python train.py --head_dim=96 --norm_place="pre" --decay_shape="linear" --dataset="wikipedia_en"
Below are experts of layer 3 (counted from 0) of a mixture-of-experts language model. Rows are named router (the router's row for the expert), down (a neuron's output weights, with its number) and show model dimensions 0-191. Each number is 128 + 24 x the weight over its row's rms, rounded and kept within 0 to 255. Numbers have three digits each.
After each expert's rows: a language model's description of what the expert responds to. This comes from a sample of Wikipedia text that the model never trained on.

# expert 48
router:150122109158174140126136139126130127138140139112096140105119137095160144148151120120121131137112111139141117125117160095111112160115061109127164131134117080159120093100143140144120156101150152153126117127118150093118103154118127101093153142117110141114102097077142121105108118109117127111130105120134112146150144121114112142114172109092097163076146128128095176112131128222159132158093124153131106097135116148114148104092099133133149128117148097143198139111169125161139106149117159176125143132076115127104118114102142143137114126176150129147138115094093091100147079153143141166
down5:117122133172097094133118120175108064146135124139141134132129125153136122166099136133121123115147172109124125105131117135134149152118144150203100160098100132116150127119127121141139091153137069119121179158106118105092098069129166141150135159143145137135113111149114130139085104166092169155148115147154089150157143118148110117184133118128109106150185145104089129141165137138128116121125144154088091142141176102099109092137116135104110129103127138173170145148140126124126105145108154149117134078108160132139108131129091119116122167100094089126132091143140105132124136132139124160
down6:148138123106123129148114145172132126160113187155073116143108123147139137111163118128141127148166146100110117158127146122139088106107116110124152124148080107079139151136138132123125126173112158069132131124122156103134125128099157096120115109099132126147118145157143105123101148138100115111147109134181144086109158127124135159135160145156097141110107110096141120090135156149097158099132186209103131119128169119135125103112171126139146113085140152125116118135110136135101147104142153138144137145150102114080124104105112172145179100138161103159083122100110149070107120129117103110
It responds to: Suffix pieces er, es, is. Mid- or end-word pieces like er, ers, es, is, ist, z, in surnames, job titles and rare words: Block-er, Seder-er, turntabl-ism.

# expert 62
router:138108105171142094178147145132088157104128154103120128085098144120165136140172161138129158156074105125157134165134140122104101163147119063128126103129105124121150154118177091130091114136107173169141113105156132121130125117122124123106146187142144119111147121130166115159144126134150146126174137116115143165170126079150159149126114112094103132119164167137122149164106143168132126160129136157147143097123095125121150104114104136115130130107149125185115138112142170171157110138127121142140099148098116132081112119094149151126080145138156142156092144122082128129148130125146148133
down0:070122140109154124115101130115173137129149138127149131056100122123122107110104124124102173157079163140129123154133122146150143119136143136146144137139134141120160117132143101093134139114169113141104155123105151142115136091155153116123152124130162147153130096119101141145159098142111161133111148134143161100108103120084132159097066138165119148135121107132126151115129117093114120116113120147170143121092121065171140119135145125097130111113178142124132134140116140101089162141073111088091140108141086096119134142107165117121129100120198100113133149108120099116145144189103093090
down1:145091118153133104133082116136151121128082161130082133157140141084136162156130175117206139133137159140155150157150118126093116115117094123165124118092141119141156136127154114106093100124121148111137136099125122117114136117140132146098056140116121113124119147117118109122143132157155112113159116104134157155135165133105111095152134191148127145091103096141121129157132096164128123127097115114146123113207132117127177124138129138139163145152173121137119162107155139160158112157174131102089118118098108122115075133132124143142118160149124155141157129118147111071103124119088143101
It responds to: Adverbs and prefixes. Adverbs and verb prefixes after was, is or and, such as also, not, then, later, briefly, re-, co-, and direction words like south.

# expert 11
router:124129096163152117146121127115089141148107145110117172114110150101126126140169152139135127153098089130144154104119156119127136175143125090142162100162094097112140154097160152152111127119112159159139131130161132107113072158110101117130151147102159105092132095103150095147107109153129136139130091141106114162177104123143165185125162096092074141111134152150113177124131163165094135165139155145155115104113111151141122092117131156128135156145151105148156142096151136137167105133130132151157141149106119127115120104090151157127123117167156168153124099118126106095148104159162131174
down0:113079147094113137139111087122136124103124127105119143138129133148127139127128103095134136144131107094132116139138108186099152155169163151140108117142155159139154146102100130107099151150142115134097083171143120155115178168149134135126122178152123137166119155119114147122078124106121134173145116124096132152148117121156156140152124137140098092118112117138120118070107151086142142114178151120101137097121145120121096108101121092122152058105159165157129162137116171141125130132135120110192120125153150087120140113077134101101127153121107120148112100129109075168108173101127138119
down1:120125154138155111124159216119173146128145137137143128129134121135171159128160140128149122116140127146158151070147135116112125144108164147070100100179145115115109141161100112127142162117142123161153125121118117121127118109137140114148146115097124119145118142128138120168146114164086104110107109120086182110079144131124135172101115121116128140144153134103128189127107148097122095113130081145113125139092088138095104110121114109104154161100124126128144099164103125113119171145142152123119185097134129128090149135178135098115132165141104110141147154150119178166138141095089117108
It responds to: Naming and award words. Words of naming and honours such as named, called, appointed, Award, Gold, Won, plus ordinal suffixes th, rd, and table cells.

# expert 53
router:133142100140114122160158147152126127130115157103123122137114192103092123129151134121135128136097092131146143170099130121112123124143146107106161130161111131132148172116147072136144162105112126142118120111189131109105112119145123123127177144104134092090113126134138107152099123136135113105136135117129155142181112121167124140105140125091088143135138171149123133174124137153085126134128105139159107095095159128150150073117116157125159126111155113149209143073135121151132122128114162127151125102094125144097110121105133155140077123169145162130108084122132099072146068123147156148
down0:154114164119159114096165119135090099163080163063140101184147145112101121105142111126130135120133141134157130173124123156162157112133198164163142128123125147156104129119101107108107127149106136098098143146111127135111122141146134179120133134171131129162128105145172123136139123159090121110114101159099120124093183098128148114122138121108099119113130154153114136107141184114112147146147123115102158105113198108125114128122149142110157143126162105108124130131153087107130118095113165110157136117155169114122083128102158139117131100089143170163135090149144128116159132155150143119
down1:146135169140150094109135101092155071125115108103131138112140125129139122103126162114150141099078081141166123147062097179141115161113147131162157103136113146143096142114111123142131104098131124191116076156142117134128112126136088073100153107132138118146080132130102124136155145106113102107140144112174137151143117114127127146124136135097117108101124147113124090087173122170150117156083161146103093129144132173135122148108109126133154129115132138150145116167134123111160116131097094124181146158147147149186103103137170107146131097129109132151152096140131133148129124133176128118
It responds to: Indefinite articles. Articles and number words opening noun phrases, mostly a after is or as in definitions, as in is a 1962 Italian drama.

# expert 17
router:159152114142128096133146132120127173153130166139063144139094135135104110124152141130126110109125089148160161137100119130118129148104130141126146108181117109138123136087145114172112151127095138155112124101170125089121111126140141120137164163100143126093148082100145102166118125133175129134142098126122141160153113103154155162137153094087111133127121156158128168160094131153092165166118177135134111113163139172095158109124146143117116134131180132149157136098173131121151119144138155129166126086106147174109111117085131171130111112156155152157145117104122088111154083127150127158
down1:094112144130147089135110103139119124144142129149112133132127150114123144105136102121142157119130149133107098109113073151123115108147119102106129075128186152127174137142136144136148117085119130127102134111149139131137139125092082144139100105099107106114099154078110087137135135154132095134147094129147093096134152128173102129127140185134100122141122116117108130102108096096098103125108114143153154161140087132141111170141108106161128153161115195126113143099103103142106140172127110132133148161106175070100131120081158128165128146170049152152141141139115155111114118105121106140
down2:137141153160102160154137154150141145154142160110146069125118144124129159112168045119161146108162125129145110091133131135103105156142159162107111081140142101090153122110128137111056139078135099108103136104108141123147135172139119110138145108154119128155115134129118157127088086135150140117147146134146126132125161127133099120137108142121140128135138126115124170144103157124110128140116201141141157124134164104100143132153142101111133077114121125099119130146137131104181134150132169100127120129133119171139150157107080147171138161090157134089137121113122154111085146074111127154
It responds to: Two-digit numbers. Standalone two-digit numbers like 10 to 26 in tables, dates, scores, times and coordinates, such as 19 Jul, 21 March, 1:56.01.

# expert 61
router:143101097159124109165125120133132108135126136128094149132111182097146123149154131117129108171141123137156127145097128086124135146133112118127148082175069131150142142109132098179106138158120150142117130120166164099086132130090134096128114144074145093097111102147123127146142117134140099090150122097124121154143067122137148145146167115104112132100118136155096138150098140135094102164123162121151136067131119183086135137119095146138120106116122130144154130089130155117132129120122158151117116155074138140120122121107127107136102145156141151118083096080128101109122060159139153169
down4:154151171115118129154145156131113119157121115161145115087110096141138093083079105080147125145102109135147144115127137115133161105146128075152145140139134111152119105108128114123145147122110116133136098132107148155205101130134158166134131129151107134102115105128111149122122162154179068125135155095170143081150141114130135168142119193144165120159139114120106161141137098168175150141092127109132122126110147147126158158159155109104169093115133114157125138119127158119127130123083076151144152135111068117114127113141146142154165110117126144139089106102130108131160117129141163147
down5:116142126152134121051100168100179163125174132130148102096116202134170145093128139168114105175150116169119185115152131147128148113128130118155139088094129136131126155130147113135148140131152106100127105132168122128180088096163112113118155159126128138122143127091118148094142135118156162138104131155140140171097128151159183127130090105150122112177112120125129130095116142136102140120113133136126083137183144136106097129160161116138107128143148154142143142142129099129127109139151102133095143121120151125106128159129174123110127125169122131088143149120123147150165129145080123097
It responds to: Subject pronouns, past verbs. Subject pronouns he, she, it, they starting clauses in narrative biography, and the verbs following them like was, were, had, been.

# expert 28
router:129139101163147114152127131101098144132110144112105147119099144129132109157154155132138136126107101145169144132089175143115091159132111097133169123163113100094121142075165129158107125133120157172133124140146141096115099156089119101121123140107137125093122077127150132155114147144139131117132092127094130150166128092147141147095165100081088179104140142147097150132128155152090087152121155156150100092119122172139149124108132157162139144128162117169152132107166130143150118123116150149163136111082130140100113101097159144132078136158156166147103110107101101109140100151166131165
down0:159121144150134142167141094109131176169112116152167162107157129132120150054111139182167100110141134133096129088132151151115163118118078112079088105116119139136105165114171102151112137130100109124101123107161078071145162124117135171104124124135161127138124122142111112161123125121117112123087131167132135148144127096115101142134117159117144136119125133111151130100107101158132102150126154151125124114163164101160112096129160125149101163137120120148148119107151100101124133113156165130094076122153142109113122153094133080136085157108134117163104121133109156136099095110165127146
down1:110162113154149169084129131120089136144086151115147107112157122118094140143122170076107146115152179141122131144089164124120139119115115127139143089100099156142119116144125110119092143128093183112130111131089101157139124150126142128103126122127104137128130121126130164132144133129137116166138115130150134142141137137131092144168119122106140183126078160153118120127103084075120121121137078141094119136122124125141099101132122168080139119141119101125103123156116112141145166152082162149128131173130092149148123135066175134103174091148139158105101148125145054150089114122128152110
It responds to: Category and status nouns. Head nouns naming a kind or status, like species, member, player, medalist, injured, killed, death, Genus, often followed by of.

# expert 15
router:112154092130137123155126126091130154121101151112137171121115149124141149125129128147135099116099143170133125155108125125081127161104115097134142113131126125105120104104139130185113115125100138157124100151136165089100124118148107135131137137093154117080110122082156114159130120141168126125109120110121122153151117129167129136071107098090095129127116150128108126108106148118107122143109141145139102115115150183092122090077093160112109115123145120151164161115134119102181077129116117137142125143048121152094133110114145133124111105193132183120125088119098127127199124144171149124
down4:086164138100091124086161131130156130110139137180132080110154094138084139103083112128109108122143136119127123168151098143145156118162153102148118130146184132139107110143086173148098090127105151099112092135168137137120121113069090119130114184154068145134118099165122117125132112127117140158098100128085104154160134122105098120140127144145132094140103091178126117114097090142123110150113087120113148171154125144119118126116127116119127124154112079143128134124145136118134098112156121113074147105135145135181122123154130108134127136133082112143113171099112125151141122161099124125
down5:141131116136115144134147111129109137114117129140125181113168118126156114094065086124145146117141130131103115227116114119125144088115136064148145123114135117102102109140160114133129101115174157117134125153153124126129128150114163153133087155149138130140137126128126120110180114112123113104153132129081142102095140115086127159155117128144096152114081124119169123138103097127095125095119130140139133192148095129114163116137154139133118158104118133126106125139132132150138175077163123129117165163141100159132117135132101113138145176144084126083138173102131093144098100139148078122
It responds to: Commas. Commas and comma-joined punctuation like ")," or '",', both in prose clauses and between place, state or name parts in tables.

# expert 7
router:133142091158143111153147142114087141135107143094118140112095152107127100143174154150126135155099102158164157131090162105123114154124110092120152092166100097132138144087165135158105146131117154170129134131151132091107104173098107126136135149111152135090129091097148112133104149150135150116128094141122143168163123098149155164096145106092092145118131156144122158133114153167111117158123139150151109110127125149121134102107121176131166148134155113174167143101156132131158113153125135143149139137095127142106100104081154143128111112162156165165111102094096079099149110140156132182
down1:148123139102049156093136143100143134121114119117169117109159072122115123135131139069100143108133114121143148148137136100145149129103102114074134140133176171095133117098147116103149078136101126148112143147138121118095084121105154101087099127140122135131156109156137117131144159117157158142143083106094104114117099144108126122102108134143127138103134098090102165113106155112136142151108099159063141145101136115118149117141103146152152187110095118116128097107078104138097156139082175139128149109117130137083158138143139132142142157119186133128110134129136173139135126118133113113
down2:142117163126120100131084147130160147162159106122127130143118143128147108111123137121107128137132166129130173123121133135117108120127112106124151125158130120118101114137130128145141143127124134155116178131163146137162102116095152134136108092130104127163095096114087104117107103145139086170104120096146129088101139071121107177101152145135131103150132116131111121141111113159098146132154132164114166101143091165107056112168191104112130142154125170139096127128144110122135147094147066127156132144090142157118109114115115163097098173130120103135134162119163070133096127098119087074
It responds to: Mixed fragments, Cyrillic. Scattered tokens with no single theme: table pipes and spaces, name pieces like Smith, Williams, Force, and Cyrillic or transliterated Slavic word fragments.

# expert 1
router:110121110146114136154147140136134147180077129117116101095120144128121157159145135164116123120096101140147159120082125115118102152118156092142122139156113079162141136092157152132137131103155164141106106092142117109115119136141124086112112169079122118136128068102135127137134170159153148130167128127118148137202087090146154143133149122103120137132081155125120143135096108142103126138137163126164130117122119160093147131122135141150175149172130096149106144096132139126164104139112142146175115152108127153146111132112131141117122143160153162167115121136086113074168105141192148152
down1:113111147143125139088136102129155123135146118108129145160144102130097144130096112097109108091139147075123133088131140121125128162165129088142156097084133113182166133111111135122136120164099109119177161125133140141109137127147128134159086132125149123144136139099099140122150152037133138111154106148088102094126154137120137103142147088114096136137145138152135121134155184096099128127137164148131155132145133087140139144115120178130142103103138176138085159129131169153124161102155098163089146110146111148099119143104169118132167112141120142097149138126114111164138096175133178116
down2:134114114153114103131083121125118098126113167127102113149117105109116129110156158173103090098108115113080111113169126140157118104094146135139122114143122143156064152091138109127112163106127116141165147130096126097121133159088123110106126141156130129113098102113094168150092100116128163114166141103111151144109107083145106175140126124116135103122160175154149116065089093154148132118122126110116157123093117138068149153141148107151171119128091112116107137105137095142119128153124117130187135171143097101124121119144125071110117151136113101086136127152122160099153100130132162138
It responds to: Table cell separators. Pipe characters separating cells in wiki tables, especially election results, squad lists and rankings, plus heading-closing " =" markers.

# expert 56
router:137122120121143125153127140143114142134102146109106131139103169140099138153140143148120110145112121150132135164130132114122090184120083082125162122151076136111143102099167109136075160135102148165124161117161097083136094152090108135126139164090187124091129119112176137137137134152150154104153113094117104146151119137176112168120125109104104140091171142135157139115142173137156146140155135160179129091115140132150120118099111141175150161133135115137117165105136149094188113134127129134171158157127117118112122147089134172117124149161165131144121101114118110112151122169148124144
down0:151083163155168148174124117121121131140097113130103104159098178121115139128115125101095165129094103098084133132141130130139101116100142137085146136132108198117121092141139163120102115053142119136149130135105113101125138067142144108086116122123158107141100109128139111110121138094140118111101106155160151138140118122113119146107177144128125139106099137160174143125087159141098102130101113159109114155146080169084125144100145140113116129062131138166137098131128124146174128131105131098169134121145097084149144115163148110144104096098132115141147142111139122145110142108143106108
down1:139112151123163164102132119121122138129115144109168132107135085118096147114115124170126139130142111089134077131125131122135137142140115128130147118118120114147091172115146083139133120128185106109114091128138093121085103104069144098161129147136090171166122152179104107129085120106086128115103159170157118126128150142175133142133082117103137103122128145123125142130151123155119098107163091113132132071097144098104098140115172126115129109100095157125125141114174093119102113115121137077104182130146104074130109131124161093110116120146135101136106167136134106180101147123115126112
It responds to: Ordinals and superlatives. Ordinal and comparative modifiers after the or his, such as first, second, 14th, most, other, new, Best, before place or century.

# expert 10
router:111115115162133107155159109115121140122100145086133128099086179125137083170120128173149122149116114133143154121080148135105127129135089089136147112110093113138122124116141107150133122139121158137143151117206147108084111126124130094118099132073140110105101099067133157125106135124150129120126104125103124148138141111186120144106120063120093146135139130127106137156103158149143117164146125112139130133113141147142126116113132149153139124140156124186149129049109128134141128154105110139152126122133132137049115109081160151123131116123178140115134124129108078124125101167149150154
down1:108138112172144109114145151104136147130104106117143160102125057122102097135150135120139146110129165124069136122142121168103122120157079104152126106127150150162114097109080109123129121167123091114094093081133169119143103127126107138107146162125152104108144170112127142167125123064165106086121131134090093116152156123086108153142150117144146170158103111142134189107138124136106116128117175128134156153137115142132129149131100138151102126115127191122132179138131134140076127096105153155116114159144143099157126133128159136174134139119110126128144132111129128167125135153152130168
down2:114173130145127098161127167127117117139072129110110105132094165111132153131149110113138103113171125077138142116101167127151124140094157128098100128135125157112102164158127137158130126104146119105156179131149129159117165109173137113125130119150097158137101178108115106135180158137122134147174099125057123153133100180121130169129118126132082135137112089149141163126120099095123109133083107128145133092131140134129133121087123113101082132130130156127090119155090104119124121135174151116137134116106133157100136151145098124129101150130158074165161124142119099110137180135102144122
It responds to: Mid-row cell separators. Pipes between cells inside table rows after numbers or scores, like 7–1 | 26, plus semicolons and slashes in number lists.

# expert 18
router:144090122146133133163105112154081116125095141105108135140103161106123135179189150151170149126101110166151140113106140158107146144128086105113139135161112085116154122094139141136114128125103109144139105157144147102117125168138176114117091158102131128097156102109136104153116138145122112101124107139160154195169139120112112191131115116104136151103153162148123167118067148150119127179159141121131101120127112124115122108120143156127173173159156119145152091137154120138175115153097140183148106145093128162130108110091132127098117130164142128148134129132135087114118120136136128143
down0:130121109134166125157103163119078150109111178080122182085122156137114158099137112092157085124136121160171104168109145160135137141127147126126131120094167125083154148124100142097118168099110134117140164145121129167119097139091131117123135116115140136104147119093145089105124131139120097120114115130111118113147124158137114086142145177119138121130123116143135140073105157127121096128119131136182120112127147147109104124136121114134094113098123156153118134159174121158132149194112175108148119107141117101140131127172133127161119161119133129141084094172143168184111175110111143124
down1:172135098124096138104151119144092146145127139111143167153126151150075101145126122133124109092156127162116112117163097123129146139142101079131115125171093174113146159095084126086118147170135109115125094139117127145131126163115160149144172136103074166160081159130131102119118111137098127138103112125142146152149106145086125120082089119123119125148126116148123126120139161113121103118108091108111124099079119096129167123127104139146129127187108138094118147111137139088087104160119144152082128106138103181139153131124130119102088129118090172132137116113078139117148166092126113119
It responds to: Early word-internal fragments. Short consonant pieces right after a word's first letter or two, such as A-ub-urn, St-ub-bs, P-rab-hakar, and age after opening parentheses.

# expert 37
router:160106085167152094153149140122105179115121150121119138126102142150149135163151153128111153157124085153145157098099121155098149151120124097123151139158124107132123125115166132148092133114101140144142121098146118090091118125102108112093115134102141115103115100089183073123117159138122092082154109107100117121127131121152163147107158121090102128112151128181103139102133123170109113119112122140136103109133116139098104103094139159129121181116136118137166106075132149105186130164105117134142116138103145166119122133085140160100083140153142162164141095127119129120159090132166117162
down0:095148119113172105132109134135091111121130121178107119092144134071192124120111116148100094166084112156106095118126107139107117116088109119130118119072166131106107131140178131097137147134104155172125105107097133133110128145123109097142163151094071127095134113202125110122145101176121058131122114145114115119111133157154141098101123118141116123155130149155094144135089119114096119141092168126144082168122138142135144100110122122126126125128162090127111131124147117173139116106100115158134137136120135130124126116092108108086121125118128115144110092150111112106131177089145142145
down1:120090130111139179108146171126173113144154124119161076156135090164100099077155113138077166135084121126115128154159158116125108184122121105146147151129122152089138114130138091156143111157135136138159120122108126117139111115116119104177118153132080151163129128127132109122133144140122093123175137099127144169088086112127124069132129115123153132089142107136133100133126113157156144121139123118157130140109173111133108106100162089134138080115165153118096119137141153140134122142096128135141104116146145095121099080123145128126155089104110175114156170119123124093116130121109139064
It responds to: Main-clause verbs. Finite verbs and auxiliaries right after the subject, especially is, was, are, has, be, and known as in definitions and biographies.

# expert 52
router:152160114166141123149137131122138157164135147113099173098126173104156149133173173182133164170097122163143148125096154099101124136121113109096112126141113089090142111125134130132092140139095132169132137116153127096134132152136125117125130111106131100117123088104131115150107156134113120114163110126131105124137119130139119132094125129104121161098138153111148185142130140167142120153132137120169105119117145146106110125136116138151156149179174103135137148102176167130142124142147118182149116128106179168116131076101181136129123100142166145122141108061130119100198116159142140139
down1:143133050102151098150091123136121130123164136103138136101108179133112101112153143166136133068165145149116140136109160119128164142119113106100160127132110137132087156109124117079122147097112166135160115135141094111122138114087105109162156145140129109138130124142163084107111129081171109178143131173142162098133115158135138129121120156119118121094119123132125165174095120136105147087124166129160121159102146108130108159147120150147171122102147142123077108108086152147114141132088137093113117127104141127116092111127127106159084110115144115126101095126103123155136134172129145081
down2:113076117105097147175095088128137158105161116118153123117143158117137145133167099124158120099104126130171139087128161134173128117134124128079105130144093131152128186123116134154129128148063132094126145160128132102101144129106137111103136140157164131114141097147102098142063125156126116156117124137178136112160147135109173141098135136126135101147135169095128165093155115123138124173095101173085112104142145129163136167115109113158119096140128124120133167144080154140131159120115095166156102089103097145169110131139129155107120115106139105158120135150116109136139141097137114153
It responds to: Name-ending word pieces. Final pieces of proper names and other words, such as ton, ley, son, land, ham, lock, as in Sherlock, Matlock, Canham.

# expert 19
router:158162095149157094120111132122116133125089146090092133097108144103120112121157176132110089145078118134147162129108175126114120176131109098134134127176101087118118149091147098149135144132117185147123147111135157104080116141128130125120170152118127119098118099145147111139106171152156152141124112136078116137153136092123172150127101079100106127118139141142115146108113144169134123153104173119147087099098135137101118112111160155121144115131158094148174128111141133105174104154124135151149151126116115152113106097111134138143107084170137144170136091091116111120152095157141146169
down1:120122145123117096135100133127092156135128114186142104103120148178141116148122118165071084125125159114137129070135147136116169156148113101139155128145091128099055102143091110079133112124154131138128133184127133140163171160099111133108121135105151137172135103123140123173132121127124140109135131125138135159197101167084170144105098119140113119115087097112151129152124145154098140119141179115119118151114114109141121157137140100135125172107129128103112122172098127110133173115150152143116143089112144119182135111151130102106138108138133116085120148096121135103141108123094128107
down2:137129147125121158150129111094113179123140105151105103153102097120104139174145124142095127170135144118113115113158112164121132171123155073116170132124160087145138099118118138195105138139156133130127123133165101151160080100140128116127171102171105111141133175180136088136128151104117120098142111121157135143084129131104118129097114124113124109130127116077136113125057110090112136139099105123120123157150109127145144105146110150103114130167116141095165108109146175145129085115136142118124154146106101113085095064118096116158113098121132136117099115110125168152120141115130114157
It responds to: Month names, dates. Month names beginning dates in bios, rosters and tables (May 13, Born: May 27), plus W/L result letters in game logs.

# expert 8
router:116170087154114132143136154151095141116097190118083143142100156123125118146147153152147131134128118190121175114100163086108135128145080092159171115154127120151141110109152165133088121169150168154134144125143125096126128176104151113114138126079141116101157100090132112125111120143121133122112095110128142145173109120119126170116129117111098115137117167176116182131134115151137145136117148162158128110126127132118140144125104144161142133146170087120144125101156126131170085151128134153175186135096131157097102108105157134130133132171177153150147131095136109136132112128138123141
down1:146112122100111156111140178180107136117116128139143162180077159119120097090128136134140104107101145115130111171124135100153152112143098127117120152155188143155158141134158120127098148147099115098098114087123136132096149138093137149160158158068107137129127124142118123142165125088134068135070120127141137131137121134121094123168119150128123113127120149106130057121119109134113167117146168105151138167120115161138103115172138107128127152114175134119129102119173154079137110168125159153156108136107147126118142115163121149127122127088086142126117153165094106158133142123157117128
down2:110156139117150084134114141123136125140145122166070091137140130167155155120135125106113125112133137135104162110133136096130133143147112150154165121129130097109086099127080212133143123157123142137125173113182109133098114133138073046140137137143094134147116104092113099125146109134139139191161113115110097116121127123130141132100111118130153115106101150170121149079140115125135141128144159101107170151135113128185112137127146092143142120132143147142115144149182132125132120137133162087119094127129149120107110114130101118166141138121087149117132122150196163134121111157091108137
It responds to: Foreign name fragments. Mid-word pieces of foreign surnames, transliterations and taxon names, such as -ar, -or, -h, -ag, as in Knorr, Chaudhry.

# expert 47
router:118156095129146107132130162123131137117073150103117110134135119114092108113134128144142107135090100161142167088103162134115120147149130105101144107141101115121119125094147126149113122132119149179123171144142099078100109162132142074141111176107148141103135137133158152119110181140110095132179121167154181178137119147106117170136131108120094140113120154157105170131132116128125133151144147131110137114106118144138087111127147145142158139106174087199171137102186161103145122146141130115118114150128107142097124134114144154131084098126153162154111105113107128097136128162148161162
down1:136149137146067156119085143114182124139120169130136112155104096095131125123138112113142132120133142152151140041145185122171100105159127196129104106138127130152097130136117128143153143110129110120148162140095119121191106088109106138112128107100118124160085134164097160144096097156157098145101174138142099120101153114107160105130129102140148071167139164116110148124158119135118091111131123126097136122148129089109152130177125139135122104158142118118138136145095111131161146150147111124137164143090119122099126097139150127131133113171130112096118091143116108139152098142141128127
down2:107084101142097158097120146147162088148103117119118110138117125125106118107124140109155129108118128134112147109139108129124192104145144132091094100136138062161108092112131123160108086144117119112122128146133110106159145138139075158104165074115123135159135171140094150139093131113152097117081123087150128118110122171092151139115105148137102204097118139132141145140129113139170118096127172132124150112139139143141152125128144123099134140100126142154177143108200153137118099087129156161132182106115118132123131119138113114137120142137141104107082141143147106165157147097103115111
It responds to: Preposition on. Mostly the preposition on before dates or nouns, as in on 23 February, on aggregate, plus all, both, single, based.

# expert 50
router:156132118136169116162109126072100149186111125107118147117101123072131136178169152108128106129117116152151199148117126121089124140136131113097149098136120141149157127087163125146124141151133115144112138112135102131099123154152091126141107141099124129099134117129148127114111143158160100130176113093080133149151136102134113171054093102092082126126149137131108159126100148160112119125120119145162105080122117127139142118144106131123144158200132127187159133116134127120131140141090137148127106135125105144118102117106181135115113104144156163132113101103112102117121091125165116152
down1:066113103126070132107136126177171100100126152155127129133118165154115135099092136152093159139109153134123111126134168179176107134103106118122141122116142131142128152139135133163131135128083118111152146119101146140127131126118125139135126135123129158095127125138123132130170113116081148130102098152168143127110093122181130100155193137141132109100089150158146106161164127100138135141119115141109126144158138085136124147116149130106127122116119122122142173122112123138163108102146101069141105131126127116119137128154087140067115125109119081147105164125163096117189159151059104137
down2:126119169105137139133149137124121102109119115133149129173086110127087142136113109171157127163140129161145110076083162117133117143073153132123108111110130101149094164169216136123149133144114128144143094106123122142166146180132140124115177136122134138149129145066117161107105122166112129103075118123102080145126123129133151129102100167122136105157146148155148152134145141120093182094084123108106123119106094120166143115122140142138125138106098122123106120149140139145129128119132135114132122125148136124101137153095143073182118125147148161135168125163096163109113079125143133125
It responds to: Opening brackets and quotes. Opening parentheses, quotes, dollar signs and superscript or subscript markers starting asides, abbreviations, birth dates, units, such as (born.

# expert 43
router:102113118165153113113112135104079128112103142135105125121122140098135150134194150129107135157103118139190141140103128127124115178135133109112116109131128079131157129096133129168112132100144140175155120114111161089134116136124109122135125110097160112120139102114206122138116150146133132130143108120094105150132118108127176122102133114110094144117121155116120135150128151157113117139110117143200101088107138135130138138135111174183138175151137136156171116105157112158126129124129106174139167103124121164078115109101156177114119123144123186152109110085117097102161106137138112161
down1:133136146176149112134145130141147128167109104081102144162123114160154174160163139122117165113114105121134122156144125141097113115128129078126098085138107141101123112159149113116106132131102103143131135103136094121085084112148098136141094112127158167140121129154131126144114138113125125108151119131132137127138153130130144142126128130131120125114185125037180080127191136121123123132110143130163145123111104139150146123094097097161134145127175121148125143086065124149151140100117149118102155113162078121140156137135089115103118165148123129178080131161138162103166124108138115105
down2:110135133075086112159114124154099142117094157086097153115140114172173098172169137148149131130124102140108124127136086163170117117088118137129133101157151156103116103155132137131123100131128150120119151145140165162126119109108122130114125116116143152119120126135113108128184133061116139114091146129134130138141140204117099102117125098151143118106154112112132084137145122142148070135115128145130138144138126150146108140126116112142155077117121161136111113177149155153153152131114173164136182097158127137153084149157152125112112145112156089153118139087155118096123116082088142143
It responds to: Surnames and place-name words. Surname tokens and name parts inside personal or place names, such as Smith, Brown, King, Street, Park, Peck.

# expert 24
router:162128117134148141159117112047115140121126116070136139115105129128117131153137170125143161101125096135141124103081138106122118178158141062169152116141094077117116162105143102128146183113147117185138137139170134104110119154095126133125116170126129124098151086108170135156102131148135109138115120114118137123143127124143129154113115120084134156146133130133140133077141134129130086196104106108141093095140138140143125128122145154102138120154173142191157130121142134109158063111158140144159138117099155130124102131101158122142104118140153140142156125104154128125124116145136142165
down0:125146152159141096103123161127130119129144100158130151140165149127088102143121114115125169132140082165116105104100076141102094163131123129132140139117119116108117092161155094123097137143157165125132099084101082125122127142143183106116166113167129104116139138137111103124139119150126140146129123096148164131097119151116125125151103134106141111150087172113165153082084131158123138121144121164117156141143068113098155104147116124126101115144105114130127144183159137084125084091136166118162117100134107126146146107119147093137141174123089148081148119134163088132139155074148113133
down1:135174151149109141201162167133120121129117120168112165104127133119106118145090119118124117135123086119096135156102094127148172144148120057148125163132174151185121127122160137128093106151157115110169165111143084100112199126138135120133129142131126140119107130110113129140087127100092118128154131149137130102116145160128098101138096131158135126129151145119169104127169138161103125127163086107076109118109141123104121092148092105132146162128145127118143120129138112134080138123131121182100103127133124136107148151109129153107150115086139140095121138127086139128092138153121083169
It responds to: Preposition in. The preposition in across prose and infoboxes, including the inch unit as in 6 ft 2 in, plus during, within, km, Born, Location.

# expert 14
router:124120112146113128135119140112110130112128166119104154112128178102127128166151143128097139129121124173156113128108156089103084147122116100140144113158108111132119141091155116152118150135120141161138107100144102086065111158095132105113146144101165149082104081130131118119115153152129135118157090150113138142171121109148145159079097113102110144116103182147140151141118154150109154154133141136178131096122059131107130121103131139155162145154140145143154154103146134133142135138150155129129160132102098155135136098095150147096116091138126190148143097092107081119146092144167131171
down8:136123124142123118132114153095160086151103175110150106111148167147138127178133119134097119096123069193145144147187140123123116111118120170153125136115161150128119148122133180120134114095137164120147131112109116171170109147176143144108104139074101176160134128154112116123116162088114109120149123139142168079145153141102131132126152153127120133192105103133174135118129147133124152158110133108140089143113159129128139183133132121132129124133086133146145138107135133150143173087143159131148159117122137149155149169101114092120112124127101143144119115110088138158136159135176159142
down9:134131142101115127098097125149138118127108125147093159124133135142076178186134147116163148121105103118142157134128126118139161093108137104162127082131175157151138115127134119154101132141135091161152109096145168116089069150125150100162127141147150155158135099134155122138133117163109175110098143123129130129116180100139110148166135136108145181130116132154116126126121158105131111119114152161112087115117143108126164145123135156105127123175131119075115113141138146153135094137115127136068134106075108173134135129101162107146126119136184105118154149145093146092133198135134106127
It responds to: Possessive and object pronouns. Possessive and object pronouns after prepositions or verbs, such as his, their, its, her, him, and 's, often before first, own.

# expert 25
router:118114100160144115136139155141083134135110132113077138131114147064109124140170128152170128103117124137129155111097157160068121146142135094120139120136108087137139121102125113136116124158124147146168144078120113102103095145103134118118118117119116133113123096125165125120115090141127132104140091081146132171136107099142126161099101101109116146103136141155146147119123126156130125148114169138142112104107144140154134095083130183164143141158153158157147185117138134125122117174172139159162121159109170127105089121084164135154106135136142198134136097127137093127183101146149115143
down0:129078133073129142140116109130153145127114101126133097143130149118139056164119125146125121088167104087113130152116134120100126162154148123128143109076096093136128128142121165115111106168109123131088084118148157111113120148152142122124118147168137121127087128113105117128134109129126130103087154106097087106072131174115153140153123123127121146106156136161169087105152162113158151137147115090121168127136133160099116117110163145118112132077101147131146084105146131165141108149137120159081126167146118131109119121111141160121168112076115147187160128151128138150135153161117130166
down1:152179155121128170153129128164098138139167096178115124129167101133095131149146140165144094137149114140157142123123119096136100077121134106150164138118074129093125155132112114128105151103084112085185074104142093092147146135133130100160127082134131123141151118135131147136099113149124135155114100103139153117126164143144123115134112108148150146159155111153090120131128097119118087117154110167135123140144164125167094145075134131148131072155127113126135120110105149168150144115109129142158136153113102131163124154135105145096125139166103082120133076102181128098139130125158141131
It responds to: Pronoun, particle, word-piece. The pronouns it and them, verb particles up and out (gave up, reached out), time, number, and mid-word pieces like ip, op, eb.